python train.py --num_hidden_layers=9 --hidden_size=128 --n_experts=256 --experts_per_token=6 --d_expert=32 --d_shared_expert=0 --hidden_act="swiglu" --moe_layers=[0, 2, 4, 6, 8] --router_score="softmax" --normalize_top_k=false --routed_scale=6.53 --balance_loss=0.00234 --balance_bias=false --router_z_loss=0.0001 --router_noise=0.05 --init_std_router=0.00611 --lr_router=0.00067 --vocab_size=16384 --norm="rmsnorm" --norm_eps=1e-06 --tie_word_embeddings=false --optimizer="adamw" --learning_rate=0.00237 --beta1=0.9 --beta2=0.98 --max_grad_norm=1.0 --batch_tokens=65536 --max_seq_len=256 --train_tokens=392100000 --max_steps=5983 --dataset="wikipedia_en"
Below are experts of layer 6 (counted from 0) of a mixture-of-experts language model. Rows are named router (the router's row for the expert), gate (a neuron's input weights, with its number), up (a neuron's input weights, with its number) and show model dimensions 0-127. Each number is 50 + 15 x the weight over its row's rms, rounded and kept within 0 to 99.
After each expert's rows: a language model's description of what the expert responds to. This comes from a sample of Wikipedia text that the model never trained on.

# expert 36
router:60 43 50 26 23 69 38 16 62 58 25 53 27 67 52 40 39 71 70 56 50 48 39 74 97 67 48 31 47 52 44 41 70 36 41 50 41 35 47 45 48 56 65 62 61 63 58 57 40 62 59 45 54 53 45 42 33 36 50 68 40 42 47 51 61 23 40 30 50 46 40 65 43 63 67 46 57 51 48 47 49 68 61 56 53 49 56 56 59 55 58 37 49 35 54 70 48 59 27 72 39 78 70 70 51 44 35 89 56 25 21 71 75 79 36 69 46 69 69 59 54 36 80 61 35 16 38 50
gate1:64 46 52 62 59 53 91 43 50 43 31 47 49 34 74 47 57 71 37 66 21 37 52 73 45 57 63 35 63 59 54 39 70 45 23 72 63 15 51 34 47 29 74 50 65 62 37 28 72 65 51 48 54 49 65 65 93 53 66 34 30 43 59 61 15 59 71 40 48 40 57 52 50 57 64 30 58 50 52 58 40 79 45 51 54 65 39 52 39 47 35 55 45 60 50 55 54 38 77 74 50 42 33 21 72 27 49 67 72 57 50 47 39 60 47 55 46 29 51 50 49 52 52 87 68 38 41 23
up1:72 48 44 30 63 32 73 17 51 42 36 38 56 60 47 54 53 67 50 50 46 69 52 42 47 62 57 40 67 40 53 48 39 50 63 61 36 54 42 26 52 62 41 74 16 81 76 31 28 49 53 61 22 74 92 51 39 68 61 59 72 56 44 33 39 22 56 42 59 75 65 45 24 38 53 43 63 38 58 32 68 47 29 62 55 59 34 67 36 60 21 49 46 52 51 67 63 44 39 45 43 57 35 64 52 53 77 53 67 53 62 56 11 52 70 60 57 33 43 61 34 62 52 68 37 19 65 53
gate2:56 75 67 81 38 50 58 38 57 31 61 66 60 61 36 69 47 82 52 52 52 31 58 55 38 45 36 86 51 26 41 33 27 53 56 46 78 45 34 53 83 67 76 62 47 63 69 66 33 52 37 54 71 29 52 24 82 69 48 33 37 28 52 50 38 58 52 76 43 43 24 47 45 32 41 37 29 64 44 68 38 45 45 71 44 67 60 56 59 42 43 30 48 61 53 60 59 61 48 39 33 49 52 51 46 68 23 46 80 32 25 63 56 52 25 35 73 71 62 38 62 48 34 44 36 59 51 38
up2:68 44 53 58 00 42 56 38 60 55 60 41 39 75 51 67 59 64 63 75 52 57 45 55 45 60 34 83 53 41 39 61 58 37 34 52 40 65 46 22 57 59 52 29 19 62 25 53 65 49 45 36 48 43 45 62 57 59 46 60 17 37 36 63 78 14 47 52 28 49 47 36 47 47 26 68 44 74 68 45 47 23 56 48 51 47 59 32 40 57 81 33 41 58 59 43 56 41 42 39 62 41 91 62 60 50 23 83 47 56 54 52 47 46 38 46 63 50 46 55 51 68 29 29 35 29 45 29
What it handles: Word-initial fragments. First word pieces of lowercase words split into fragments, often after a or the, e.g. ic-onic, ter-ror, ed-iting, ash-amed.

# expert 62
router:54 47 26 34 25 41 57 37 47 65 27 62 38 53 28 87 37 75 56 39 46 53 65 74 99 74 31 53 44 20 62 58 70 55 41 34 51 35 46 62 66 42 32 43 32 42 75 43 60 53 47 63 35 32 28 53 54 44 54 46 46 20 38 41 57 36 23 35 21 52 44 53 48 54 62 21 44 42 67 52 49 71 47 32 60 53 48 41 31 64 51 53 48 59 79 62 40 33 37 48 79 37 59 70 51 48 34 66 40 31 68 51 41 74 41 58 80 47 68 59 39 45 39 40 66 51 38 42
gate0:27 75 40 45 69 61 29 48 55 49 60 30 27 41 72 86 58 59 40 26 49 50 44 56 85 60 74 30 35 34 29 32 65 48 35 41 70 45 38 52 24 19 54 27 58 50 46 41 59 31 56 48 54 51 45 56 54 38 65 48 49 58 35 51 57 44 39 29 11 37 59 60 64 73 59 45 41 48 74 33 32 66 56 26 46 49 50 70 71 52 59 54 60 51 70 54 60 51 32 24 35 26 78 58 35 49 23 45 43 52 75 41 40 34 51 49 67 57 23 64 44 58 38 38 41 62 53 22
up0:63 37 31 54 63 46 34 58 37 57 34 40 40 34 51 50 48 55 78 34 36 31 46 47 65 68 67 40 42 47 61 46 43 20 38 68 55 71 50 42 62 53 36 65 47 66 72 45 46 60 43 48 28 39 54 44 85 52 30 38 64 63 45 73 38 54 30 77 47 53 41 64 72 68 47 49 77 65 38 45 55 54 39 39 64 53 24 20 61 25 32 31 31 28 22 45 79 56 59 47 26 61 35 34 65 37 30 63 44 60 47 70 44 34 52 30 30 44 48 40 49 36 55 11 63 67 87 54
gate1:63 53 37 70 46 46 47 27 47 63 52 57 19 76 66 68 74 63 45 57 17 59 35 62 84 52 86 37 45 49 58 53 57 60 43 11 65 66 20 05 71 56 63 47 55 36 69 54 45 86 65 51 49 53 64 51 65 32 55 44 49 44 72 53 40 37 51 47 41 57 51 35 49 20 59 71 42 67 39 42 45 44 54 57 37 50 61 66 35 33 63 62 24 67 42 68 39 48 49 50 71 43 28 24 33 39 40 38 50 23 42 61 60 46 47 47 74 60 44 56 51 78 59 63 60 45 49 53
up1:72 56 18 55 19 43 38 41 67 40 20 58 58 57 46 26 77 59 48 48 27 40 51 55 90 65 63 59 46 69 50 68 66 56 37 33 60 47 40 26 75 57 56 29 41 44 65 55 77 67 71 51 57 48 55 58 64 45 23 30 62 64 44 44 51 27 39 40 32 43 36 37 69 43 35 53 44 77 62 62 48 49 48 09 28 37 60 74 48 63 65 79 35 60 34 73 55 35 44 58 44 59 15 39 79 56 47 67 38 44 49 45 39 43 51 29 44 60 57 55 51 44 57 44 56 51 43 28
What it handles: Name-initial capitals. Opening capital letter or piece of foreign personal and place names in sports results and tables, mostly Japanese, as in Uchiyama, Inoue, Oyam.

# expert 12
router:62 53 30 43 42 61 30 38 43 68 30 52 45 52 26 74 65 61 58 51 70 25 43 55 51 84 34 39 44 29 53 55 68 41 29 66 57 28 62 59 68 36 35 38 36 60 50 55 27 59 34 65 46 44 35 44 39 24 51 73 52 41 78 48 75 38 27 54 38 63 39 52 50 37 56 35 54 52 47 40 37 62 51 35 39 33 24 28 35 39 33 53 55 46 68 79 46 31 39 51 71 65 72 57 40 47 39 41 75 29 40 45 68 88 16 60 91 45 49 63 64 34 55 54 35 46 42 48
gate1:56 75 61 42 44 45 59 70 24 63 50 13 47 48 53 49 37 69 25 59 57 48 61 66 38 65 38 30 54 48 51 65 59 31 65 40 55 70 23 46 53 55 59 32 61 59 38 42 48 44 14 57 46 73 50 74 30 62 64 54 74 55 66 44 78 41 42 43 55 50 79 42 48 68 53 45 59 57 55 78 61 86 35 21 47 20 61 37 39 57 81 44 33 58 61 61 45 55 59 40 63 81 68 50 35 33 25 40 70 50 50 42 22 48 42 61 45 18 54 52 35 41 50 44 58 54 79 56
up1:50 29 54 51 32 48 52 37 65 33 39 57 61 46 57 40 43 36 74 47 65 56 33 44 59 33 70 67 54 64 51 31 61 79 72 60 70 43 65 51 36 46 33 76 28 51 55 59 37 60 66 53 50 15 46 51 69 56 42 54 00 32 36 56 38 44 78 36 46 53 46 59 67 50 60 59 51 57 25 31 54 57 46 67 73 57 17 39 59 48 46 37 56 55 34 65 53 43 21 54 28 22 44 47 41 53 84 58 47 59 54 32 58 62 66 36 41 52 65 75 73 67 42 67 55 73 28 55
gate2:57 72 51 42 43 64 54 78 09 44 55 37 46 27 40 58 46 38 43 45 69 28 33 65 56 71 46 36 48 31 55 64 61 67 08 54 60 80 33 45 39 47 50 37 60 35 51 37 48 54 58 72 45 51 64 64 62 47 36 67 49 41 72 36 59 71 36 34 59 58 77 22 30 76 56 62 61 49 61 32 37 52 17 51 51 35 45 33 66 42 54 48 47 63 73 70 47 31 74 71 60 40 67 41 50 40 23 48 64 27 59 39 39 46 50 38 51 47 75 17 51 69 32 48 31 53 62 34
up2:52 27 46 27 59 52 62 57 64 66 54 36 51 95 51 43 58 61 84 40 43 49 26 48 63 53 29 76 48 39 48 66 43 45 94 32 23 26 61 40 43 48 45 40 48 46 61 52 48 72 44 42 50 56 74 41 69 45 59 45 29 47 30 38 56 47 35 51 39 32 62 56 60 46 40 40 64 55 36 41 78 54 91 42 63 67 50 38 39 72 71 60 66 45 45 47 47 56 46 61 26 51 68 33 60 49 46 58 72 86 67 47 52 47 59 66 08 54 36 77 66 53 58 49 65 37 69 53
What it handles: Definite article. Mostly the and The, plus this, that, its, entire, nearby, opening a noun phrase after prepositions like in, of, at.

# expert 33
router:66 32 37 43 54 61 31 37 38 58 50 48 59 66 39 72 81 61 53 51 60 32 52 63 60 58 39 50 31 33 44 50 49 30 46 63 45 28 47 60 43 46 45 43 36 65 57 73 57 59 56 63 53 47 29 59 35 49 71 69 36 35 49 53 53 50 65 70 41 34 53 74 55 46 69 31 57 61 31 36 38 95 58 61 56 70 33 13 52 33 37 59 69 72 78 78 38 28 39 46 68 47 36 60 48 49 55 62 85 59 60 73 40 51 19 50 77 25 55 70 76 29 58 71 57 53 33 42
gate1:62 75 39 27 80 34 60 49 42 45 52 38 50 58 57 35 37 38 51 59 66 87 62 35 50 50 09 51 37 35 54 64 54 69 70 33 59 48 56 36 55 43 37 29 46 32 40 37 64 45 30 77 55 42 47 53 59 56 44 66 81 41 61 67 65 60 76 35 72 43 61 42 52 32 67 21 30 51 55 60 35 31 21 38 16 51 64 25 72 31 46 29 74 20 46 49 43 19 61 53 26 42 44 50 50 55 71 49 50 58 40 38 49 43 54 37 56 40 41 25 37 44 37 31 46 36 42 39
up1:51 38 59 73 39 45 88 82 62 53 74 36 57 26 41 58 24 51 71 45 53 62 48 47 49 49 41 71 64 33 36 24 47 33 59 46 42 45 38 68 47 66 72 47 49 59 49 43 24 41 62 59 72 20 60 60 71 50 87 50 36 38 40 54 46 91 24 35 47 39 45 49 55 37 63 60 59 43 30 44 69 75 51 66 51 17 51 62 33 37 48 54 51 57 61 40 77 57 59 67 49 36 57 22 38 26 48 22 68 35 48 45 46 55 32 45 52 52 53 36 44 57 20 23 57 61 55 42
gate2:74 39 65 67 52 53 55 48 59 51 64 50 40 48 36 61 39 62 15 60 57 64 42 53 47 44 54 53 27 70 62 43 61 42 65 50 71 48 53 35 60 33 76 37 25 35 48 39 41 57 44 45 48 36 32 59 81 69 50 60 35 54 21 28 56 45 27 58 47 47 49 49 62 17 14 49 65 55 40 68 43 74 58 55 80 63 38 46 46 34 47 80 60 22 77 55 56 48 49 81 44 58 45 58 00 56 62 62 59 38 49 47 65 62 28 77 60 29 44 48 65 63 30 39 58 38 53 30
up2:45 41 16 36 74 77 40 52 48 29 68 58 44 43 51 48 69 22 26 54 55 64 43 46 29 50 51 41 44 54 66 48 42 49 54 40 46 32 46 46 29 42 73 40 29 47 49 58 34 27 37 29 65 33 35 63 53 77 69 65 29 36 31 37 77 39 33 39 58 51 58 40 63 24 43 86 56 67 39 74 34 58 65 35 66 62 59 38 31 55 38 73 68 35 66 27 78 30 31 75 79 58 63 41 16 61 56 59 63 48 42 46 41 39 50 39 59 28 56 44 61 67 39 56 61 40 43 45
What it handles: Possessives and determiners. Possessive 's and possessive determiners his, its, their, her, whose, plus some section-heading and hyphen tokens in census and company articles.

# expert 54
router:51 61 41 50 56 61 48 33 33 63 34 70 26 72 28 55 59 75 38 58 49 30 62 57 91 73 51 56 30 12 68 37 75 58 54 32 65 52 49 41 62 36 32 28 45 70 85 73 60 75 61 43 43 31 31 31 45 37 42 40 52 35 42 27 50 47 47 55 34 58 30 63 43 51 83 36 79 46 51 37 47 74 61 37 60 62 62 45 63 42 58 41 45 53 64 63 31 57 33 56 73 58 59 73 44 51 51 51 44 33 42 32 54 56 22 59 71 36 37 48 54 27 56 66 69 52 59 29
gate0:44 47 58 32 41 56 78 68 19 75 52 41 52 78 69 86 79 50 34 52 52 62 33 48 47 81 41 49 68 52 27 53 51 37 43 47 36 48 59 60 75 30 38 48 47 46 47 86 46 93 47 51 59 41 71 14 52 55 46 44 73 28 40 49 45 51 46 53 61 55 41 56 49 45 36 44 49 52 40 44 34 46 32 66 47 73 33 60 47 64 61 46 77 47 61 66 43 71 30 56 68 42 67 48 42 44 66 55 26 42 56 80 53 63 34 67 68 35 70 29 26 29 46 43 26 42 44 42
up0:45 55 77 24 44 51 49 48 70 48 43 73 68 54 34 69 71 66 37 23 23 56 52 68 53 58 62 33 44 53 11 56 73 77 32 54 75 48 25 31 77 38 41 50 46 75 42 63 42 59 52 63 58 35 47 47 56 56 25 49 59 52 45 26 60 45 47 66 55 63 32 55 47 60 56 60 64 61 46 31 65 50 65 36 73 58 44 61 56 55 42 32 18 70 72 53 54 36 35 35 77 09 42 56 39 60 60 54 36 37 36 50 64 37 56 65 56 54 37 17 32 35 33 51 18 39 40 56
gate1:74 50 58 55 33 69 32 27 38 37 62 40 67 51 49 52 45 34 73 50 48 36 35 49 52 58 53 50 49 81 57 55 67 35 17 41 38 65 75 67 37 72 35 91 71 53 39 38 73 56 61 48 61 48 45 56 57 50 42 78 43 44 40 57 18 11 41 19 81 42 41 46 36 23 60 54 45 52 66 37 21 33 64 38 37 67 32 26 55 80 43 45 51 51 53 54 41 41 59 47 43 52 68 56 76 57 55 56 50 75 45 41 53 45 41 43 74 48 41 69 59 61 58 64 63 21 61 50
up1:64 33 49 60 30 36 64 63 35 35 74 31 56 44 67 50 46 48 50 51 56 57 37 68 46 45 32 52 27 34 43 36 54 66 41 29 51 60 58 44 33 68 57 37 60 46 81 79 58 59 68 54 24 29 70 24 70 50 99 66 28 34 48 56 48 57 52 50 49 34 74 52 72 26 34 37 15 62 43 78 45 47 54 59 54 46 60 51 35 44 47 66 28 44 69 46 45 62 51 30 32 36 61 34 61 51 58 39 60 27 51 66 62 59 63 38 66 48 65 53 56 43 81 25 19 44 41 32
What it handles: Foreign name starts. Opening bytes or capitals of non-English personal and place names with accents, e.g. Østergaard, Årsjö, Västra, van Hooijdonk, in sports lists.

# expert 3
router:43 44 47 41 48 74 43 74 24 48 52 72 43 54 55 62 74 57 44 62 81 42 37 49 99 46 34 27 48 40 47 65 54 57 52 55 46 52 78 49 59 28 37 29 50 47 71 44 32 67 34 67 58 66 64 30 41 35 61 53 23 31 67 39 58 60 40 63 32 44 39 48 52 70 56 50 53 36 43 37 56 49 45 62 54 29 29 21 24 35 51 91 51 51 49 75 45 34 53 57 43 43 58 53 48 55 34 62 58 18 25 62 55 77 38 38 65 49 74 41 60 39 24 48 48 36 35 31
gate0:63 42 58 52 47 69 48 69 51 32 35 58 63 40 80 54 58 56 49 51 79 43 83 33 20 59 52 43 48 50 43 31 60 51 77 39 37 49 78 52 87 29 74 62 61 36 36 38 45 61 63 67 51 35 73 41 50 53 30 68 39 57 44 49 53 54 29 18 33 45 67 45 73 50 26 22 31 46 48 52 28 57 34 62 68 42 49 49 55 31 76 47 48 20 32 50 36 57 46 49 35 62 45 58 42 30 18 60 62 73 46 41 42 61 04 50 42 42 73 46 49 43 51 53 30 43 55 57
up0:54 30 64 55 73 56 34 47 32 46 33 30 23 12 72 60 52 61 50 44 53 52 61 72 41 61 52 49 54 27 38 39 51 40 40 62 40 35 74 42 57 28 64 57 44 42 40 41 42 57 76 53 40 56 50 27 43 63 12 48 44 38 53 49 47 57 23 37 63 45 35 51 67 53 33 81 41 32 71 83 69 85 29 47 26 44 44 33 44 38 53 57 59 28 45 60 50 73 67 41 60 38 52 55 42 45 52 53 26 63 29 38 75 71 37 51 46 84 57 69 44 69 60 52 73 62 74 41
gate1:58 65 19 58 37 57 45 44 51 56 34 42 48 39 31 81 37 70 59 17 40 38 40 41 46 63 32 62 67 67 52 22 38 58 80 61 57 56 72 63 45 40 50 60 65 77 67 56 35 47 43 40 37 58 52 34 46 71 66 66 29 58 40 45 40 37 87 58 24 37 43 47 43 34 27 43 45 77 37 22 28 58 51 26 30 39 56 45 53 46 37 59 41 35 42 69 49 78 74 21 53 58 39 55 38 29 36 41 59 77 44 67 35 34 44 54 55 23 74 50 57 53 78 34 46 47 40 43
up1:59 58 38 53 57 31 45 68 43 24 48 54 67 79 57 52 63 70 53 48 49 85 30 15 62 47 57 40 54 61 64 53 36 50 63 51 42 73 66 43 53 74 27 51 47 41 53 21 38 66 54 23 37 77 74 51 78 58 43 75 38 60 65 39 54 26 47 25 31 26 21 36 58 42 36 62 32 31 52 60 55 40 33 48 55 64 22 49 55 87 62 61 66 37 31 37 64 69 39 35 38 44 42 39 73 54 59 39 41 33 48 73 27 53 50 35 55 52 56 43 54 40 28 28 39 49 48 36
What it handles: Mid-word name fragments. Middle or final pieces inside foreign or uncommon proper names and words, such as Shab-est-ar, Ar-und-el, Amn-est-y, Diom-and-é.

# expert 30
router:52 42 51 37 44 50 51 45 38 74 22 65 46 49 15 64 51 63 53 43 57 65 50 63 93 69 43 39 17 28 63 60 59 42 71 34 67 47 56 56 38 44 49 24 49 64 56 59 43 60 28 62 59 65 29 49 29 38 50 64 66 57 49 70 53 37 51 65 21 51 35 73 27 60 56 24 59 44 37 67 44 55 55 35 63 28 40 32 43 45 41 39 55 64 39 63 21 62 54 56 92 74 43 79 52 30 70 76 50 21 56 53 76 63 39 40 75 43 46 48 52 48 32 57 55 46 57 45
gate0:52 50 51 57 24 61 53 42 28 77 79 36 50 34 44 50 35 28 50 37 57 43 52 79 22 71 50 31 31 54 32 47 41 60 32 57 45 39 61 59 73 25 50 34 34 56 47 62 30 41 55 52 29 59 20 37 81 59 46 30 35 56 58 75 41 51 55 58 74 54 54 56 40 47 63 66 60 62 31 46 52 60 56 48 29 49 63 00 56 48 56 73 50 75 53 49 51 54 61 92 54 52 69 33 41 38 47 51 65 47 46 38 70 40 49 45 37 36 67 88 52 41 35 20 52 67 53 51
up0:61 74 45 25 47 62 38 46 66 20 28 56 43 29 67 64 38 37 67 54 30 73 06 71 32 27 76 57 39 40 55 50 70 33 59 26 61 73 48 46 56 43 65 59 83 43 55 45 41 51 62 49 47 66 69 69 46 56 51 46 55 60 39 35 58 47 47 60 73 46 70 34 43 39 66 31 69 31 54 46 17 73 44 45 61 54 52 73 47 55 58 30 45 41 60 67 25 42 72 20 65 72 63 56 64 45 59 64 43 27 45 41 36 35 31 50 43 58 57 49 68 40 52 61 81 26 56 51
gate1:37 77 33 37 55 66 44 47 37 54 49 49 51 45 40 48 69 50 47 62 78 39 61 53 78 66 47 39 47 62 54 37 47 27 73 40 69 41 71 29 47 59 52 14 83 26 42 59 33 72 22 87 53 64 36 50 20 56 65 66 34 59 62 43 44 49 65 51 53 40 18 49 52 53 54 51 44 70 40 60 44 78 55 57 56 46 49 25 13 38 57 26 77 62 41 88 42 62 54 62 62 64 32 34 44 29 64 67 77 32 40 49 35 60 39 58 56 52 57 40 59 58 58 43 33 44 51 48
up1:49 44 45 39 63 26 28 41 48 52 50 86 20 66 54 39 59 60 34 42 34 50 30 35 35 72 28 53 71 52 60 47 66 67 36 32 43 65 82 73 43 57 39 71 42 60 66 62 37 38 57 22 48 40 64 27 77 47 66 15 39 55 39 42 82 61 66 37 80 75 58 75 52 26 60 44 52 55 43 33 37 51 26 54 58 58 56 43 52 29 53 57 64 41 60 27 47 41 42 47 28 37 71 43 50 77 60 29 53 56 46 47 48 45 57 70 42 26 46 61 65 53 62 54 63 39 23 67
What it handles: Capitals, symbols, catalogues. Single capital letters in acronyms and math subscripts, plus cell separators in asteroid discovery tables such as LINEAR, NEAT, Spacewatch.

# expert 0
router:78 44 54 33 39 48 55 29 48 44 40 45 40 51 20 72 74 68 61 32 49 55 49 53 55 67 32 49 39 55 42 44 63 40 52 46 59 13 83 41 44 14 50 30 47 48 62 61 35 75 28 59 31 61 48 12 22 49 76 42 39 43 29 49 54 30 47 58 41 47 32 51 33 39 45 33 56 52 40 39 44 61 61 45 64 39 45 36 49 46 37 48 72 47 69 58 31 40 67 58 58 56 50 80 29 29 51 90 74 54 30 66 62 41 43 44 67 50 65 55 67 35 49 71 78 32 26 42
gate0:91 68 57 44 64 58 86 38 47 64 75 36 71 60 64 52 60 52 40 38 40 46 52 64 50 54 34 52 51 49 59 56 40 49 62 38 37 85 52 25 65 32 46 18 48 24 46 45 54 54 18 42 53 68 56 62 18 42 46 32 40 50 43 53 73 73 49 70 67 52 58 36 65 52 43 42 33 49 54 43 29 42 49 45 52 63 43 25 65 46 29 89 81 50 75 47 12 24 43 27 65 68 54 57 61 25 51 65 46 58 39 44 40 59 51 36 65 45 57 43 36 54 39 43 51 25 53 56
up0:42 61 35 61 59 25 58 65 58 60 49 37 38 53 46 43 56 55 45 50 35 57 87 85 60 55 64 39 49 32 33 65 67 43 44 39 49 62 42 44 56 52 57 31 60 65 57 49 32 52 68 60 60 32 40 48 39 64 24 66 75 57 62 75 67 69 74 94 39 47 78 31 34 33 32 53 50 53 39 69 56 41 38 09 58 50 72 30 51 38 76 25 43 57 62 59 42 44 61 43 49 42 51 26 23 66 50 69 68 28 73 60 41 53 36 60 84 70 41 46 59 33 53 57 40 55 49 52
gate1:35 42 18 58 38 40 78 48 55 42 53 44 54 36 59 44 35 33 37 87 67 48 86 45 38 40 45 30 38 54 43 56 40 76 49 47 39 33 49 49 52 70 58 33 24 17 45 44 17 42 52 53 41 57 23 50 46 50 61 38 69 36 67 77 75 34 48 65 16 40 75 68 68 32 47 54 40 62 40 67 36 40 49 67 41 39 59 42 46 41 51 22 61 47 54 38 57 68 34 29 48 56 55 38 25 45 60 41 58 56 43 30 53 55 55 26 45 62 74 58 28 48 59 41 69 77 22 51
up1:41 44 48 67 38 49 43 75 48 56 45 37 39 57 38 34 48 93 46 39 57 54 33 42 46 49 26 65 70 52 40 64 72 36 72 52 83 61 62 62 47 47 44 75 67 40 39 51 63 17 69 62 82 46 77 61 77 47 45 48 36 66 26 13 56 70 16 62 59 52 43 61 49 34 46 70 47 23 67 68 47 30 55 33 52 83 39 35 29 46 55 53 60 53 50 48 62 42 47 40 62 68 50 34 67 71 49 22 40 46 35 67 36 47 59 47 42 30 52 43 56 58 48 38 47 20 39 65
What it handles: Auxiliaries and adverbs. Auxiliary and modal verbs and adverbs before a main verb or participle, such as has, had, have before been, just, tend, generally.

# expert 27
router:52 49 55 57 40 66 60 34 52 45 25 61 48 37 51 99 70 50 59 63 63 54 26 74 70 56 27 21 55 32 74 64 49 54 62 41 45 69 78 59 66 46 46 28 50 29 77 43 50 70 50 53 52 35 36 36 43 31 39 59 34 27 66 31 48 47 46 53 47 72 35 59 58 41 61 40 46 51 31 44 57 66 66 43 59 19 50 15 23 36 31 46 61 83 57 77 44 39 59 45 90 54 42 47 54 55 29 53 60 42 51 43 75 59 47 56 62 57 68 55 68 51 36 65 60 32 42 31
gate0:30 41 41 59 29 66 88 73 48 46 68 51 40 39 58 56 46 39 58 58 62 43 54 48 53 68 19 44 64 54 62 55 52 28 44 43 46 60 57 77 69 28 57 47 54 69 53 47 51 66 56 50 54 39 19 41 37 49 54 67 40 73 35 38 71 67 67 57 82 41 61 29 56 40 26 68 78 45 45 40 36 49 57 58 97 87 44 30 31 58 31 38 61 35 73 64 44 54 62 59 65 62 58 54 13 47 61 41 41 47 38 83 47 45 45 35 38 34 66 52 45 42 66 51 71 52 40 33
up0:41 57 58 53 46 62 72 69 46 60 41 31 67 47 48 52 53 44 43 64 63 38 49 37 43 46 54 40 32 54 64 43 53 32 68 37 64 47 36 45 70 29 54 56 37 71 08 46 63 65 36 30 71 30 35 72 64 46 50 42 55 57 42 36 37 15 55 21 26 47 60 46 74 32 32 58 52 28 45 61 52 61 69 60 64 81 29 44 36 46 43 28 39 50 54 25 56 69 59 71 71 35 37 88 26 82 35 63 54 51 22 52 48 68 42 43 65 53 60 35 55 77 51 60 57 52 23 39
gate1:70 73 47 38 65 48 40 60 67 81 66 48 37 41 55 51 52 73 63 59 58 06 61 67 54 68 81 71 43 49 53 61 43 57 65 60 45 39 68 49 33 26 47 23 47 80 30 84 46 36 82 49 47 59 49 04 41 34 60 49 57 56 51 34 59 39 52 62 65 53 24 40 28 41 31 44 41 69 74 49 36 64 91 54 55 47 49 70 41 57 45 53 61 65 43 42 61 35 52 51 63 60 68 46 48 37 63 52 50 39 62 34 54 56 50 67 64 61 59 39 55 35 45 51 91 50 42 50
up1:72 63 61 65 63 44 40 60 42 55 39 51 68 38 54 76 61 30 51 67 51 49 46 44 67 43 46 26 65 60 52 62 48 64 71 63 40 76 62 44 66 45 45 43 69 49 55 38 42 52 79 50 72 52 48 11 62 86 35 33 32 48 66 42 25 59 34 24 62 59 30 31 58 34 61 54 40 46 42 43 44 45 68 63 61 39 36 36 74 28 44 56 45 48 27 34 83 37 72 56 54 45 32 44 79 55 52 43 49 61 46 53 53 62 87 38 11 68 65 36 45 31 36 28 66 35 71 36
What it handles: Sentence-subject pronouns. Subject pronouns and relatives starting a clause in biographies, such as He, She, It, who; also the aw in Seahawks.

# expert 35
router:50 28 58 36 40 49 45 43 61 78 31 62 50 44 38 66 43 37 64 37 49 48 65 64 88 82 17 34 13 19 64 65 70 59 59 46 68 49 67 61 66 37 29 23 76 54 36 56 44 56 50 55 47 41 67 31 46 29 37 58 38 45 55 61 52 25 36 58 44 59 36 42 43 52 53 48 47 48 51 55 63 76 29 25 46 46 56 52 44 27 56 51 57 71 53 95 19 36 52 56 48 59 60 60 52 28 65 56 68 46 53 45 52 36 27 51 60 39 76 80 55 34 28 62 61 39 59 47
gate4:40 29 30 70 55 42 47 48 44 46 52 67 52 76 36 56 32 64 43 31 27 62 09 53 56 25 23 24 60 67 30 34 61 54 58 48 43 42 50 35 63 55 13 55 76 59 48 60 64 65 45 53 59 36 50 68 37 52 69 66 33 70 50 43 27 62 55 34 32 55 38 51 47 48 27 47 24 48 53 56 57 44 50 67 53 36 41 55 38 50 59 40 49 68 54 58 45 65 72 42 37 51 40 83 66 70 92 47 44 54 19 58 20 49 43 59 54 84 51 66 37 54 70 41 31 62 64 71
up4:25 51 33 23 33 32 46 40 46 52 66 60 58 55 64 40 33 63 35 44 35 62 50 43 43 29 72 61 41 50 38 28 58 23 41 63 43 61 48 72 23 22 50 77 44 77 42 40 59 73 42 81 42 51 54 77 43 39 53 67 51 46 18 41 51 46 63 51 33 41 49 86 89 51 41 64 43 30 52 52 44 51 46 39 55 66 68 45 52 30 49 50 32 45 47 56 30 30 62 68 58 57 45 66 46 45 72 26 80 58 37 38 44 29 40 37 58 70 43 63 54 65 67 48 63 51 21 15
gate5:56 37 54 34 29 30 73 28 30 40 64 33 31 51 57 30 49 43 37 20 41 54 63 22 70 66 48 51 57 57 37 47 62 65 47 39 31 62 40 54 38 30 25 71 39 45 51 33 34 56 51 71 51 58 54 59 77 39 36 46 58 38 49 28 50 67 30 53 66 32 36 23 53 19 52 64 54 61 55 00 62 64 61 76 56 77 37 48 22 58 66 51 62 55 53 82 38 35 44 72 44 40 56 58 29 59 41 42 55 62 63 36 20 59 56 59 51 55 46 50 65 43 63 57 69 72 63 49
up5:52 53 54 43 56 14 30 71 61 54 58 44 48 52 62 46 55 63 67 35 45 31 46 76 38 48 42 40 49 49 56 27 24 56 47 54 45 55 46 46 82 34 59 43 54 56 45 50 32 43 40 54 41 56 67 38 64 84 58 33 62 45 69 70 41 84 36 44 59 37 56 28 94 49 56 70 59 45 38 18 48 49 54 58 31 38 52 41 58 76 62 59 37 57 42 70 23 25 77 58 46 58 42 29 06 66 63 34 71 44 55 54 36 53 78 64 40 57 65 49 52 33 67 45 19 56 63 56
What it handles: Separators and CJK bytes. Cell separators after names in election and sports tables, commas and colons, and byte pieces of Japanese and Chinese characters.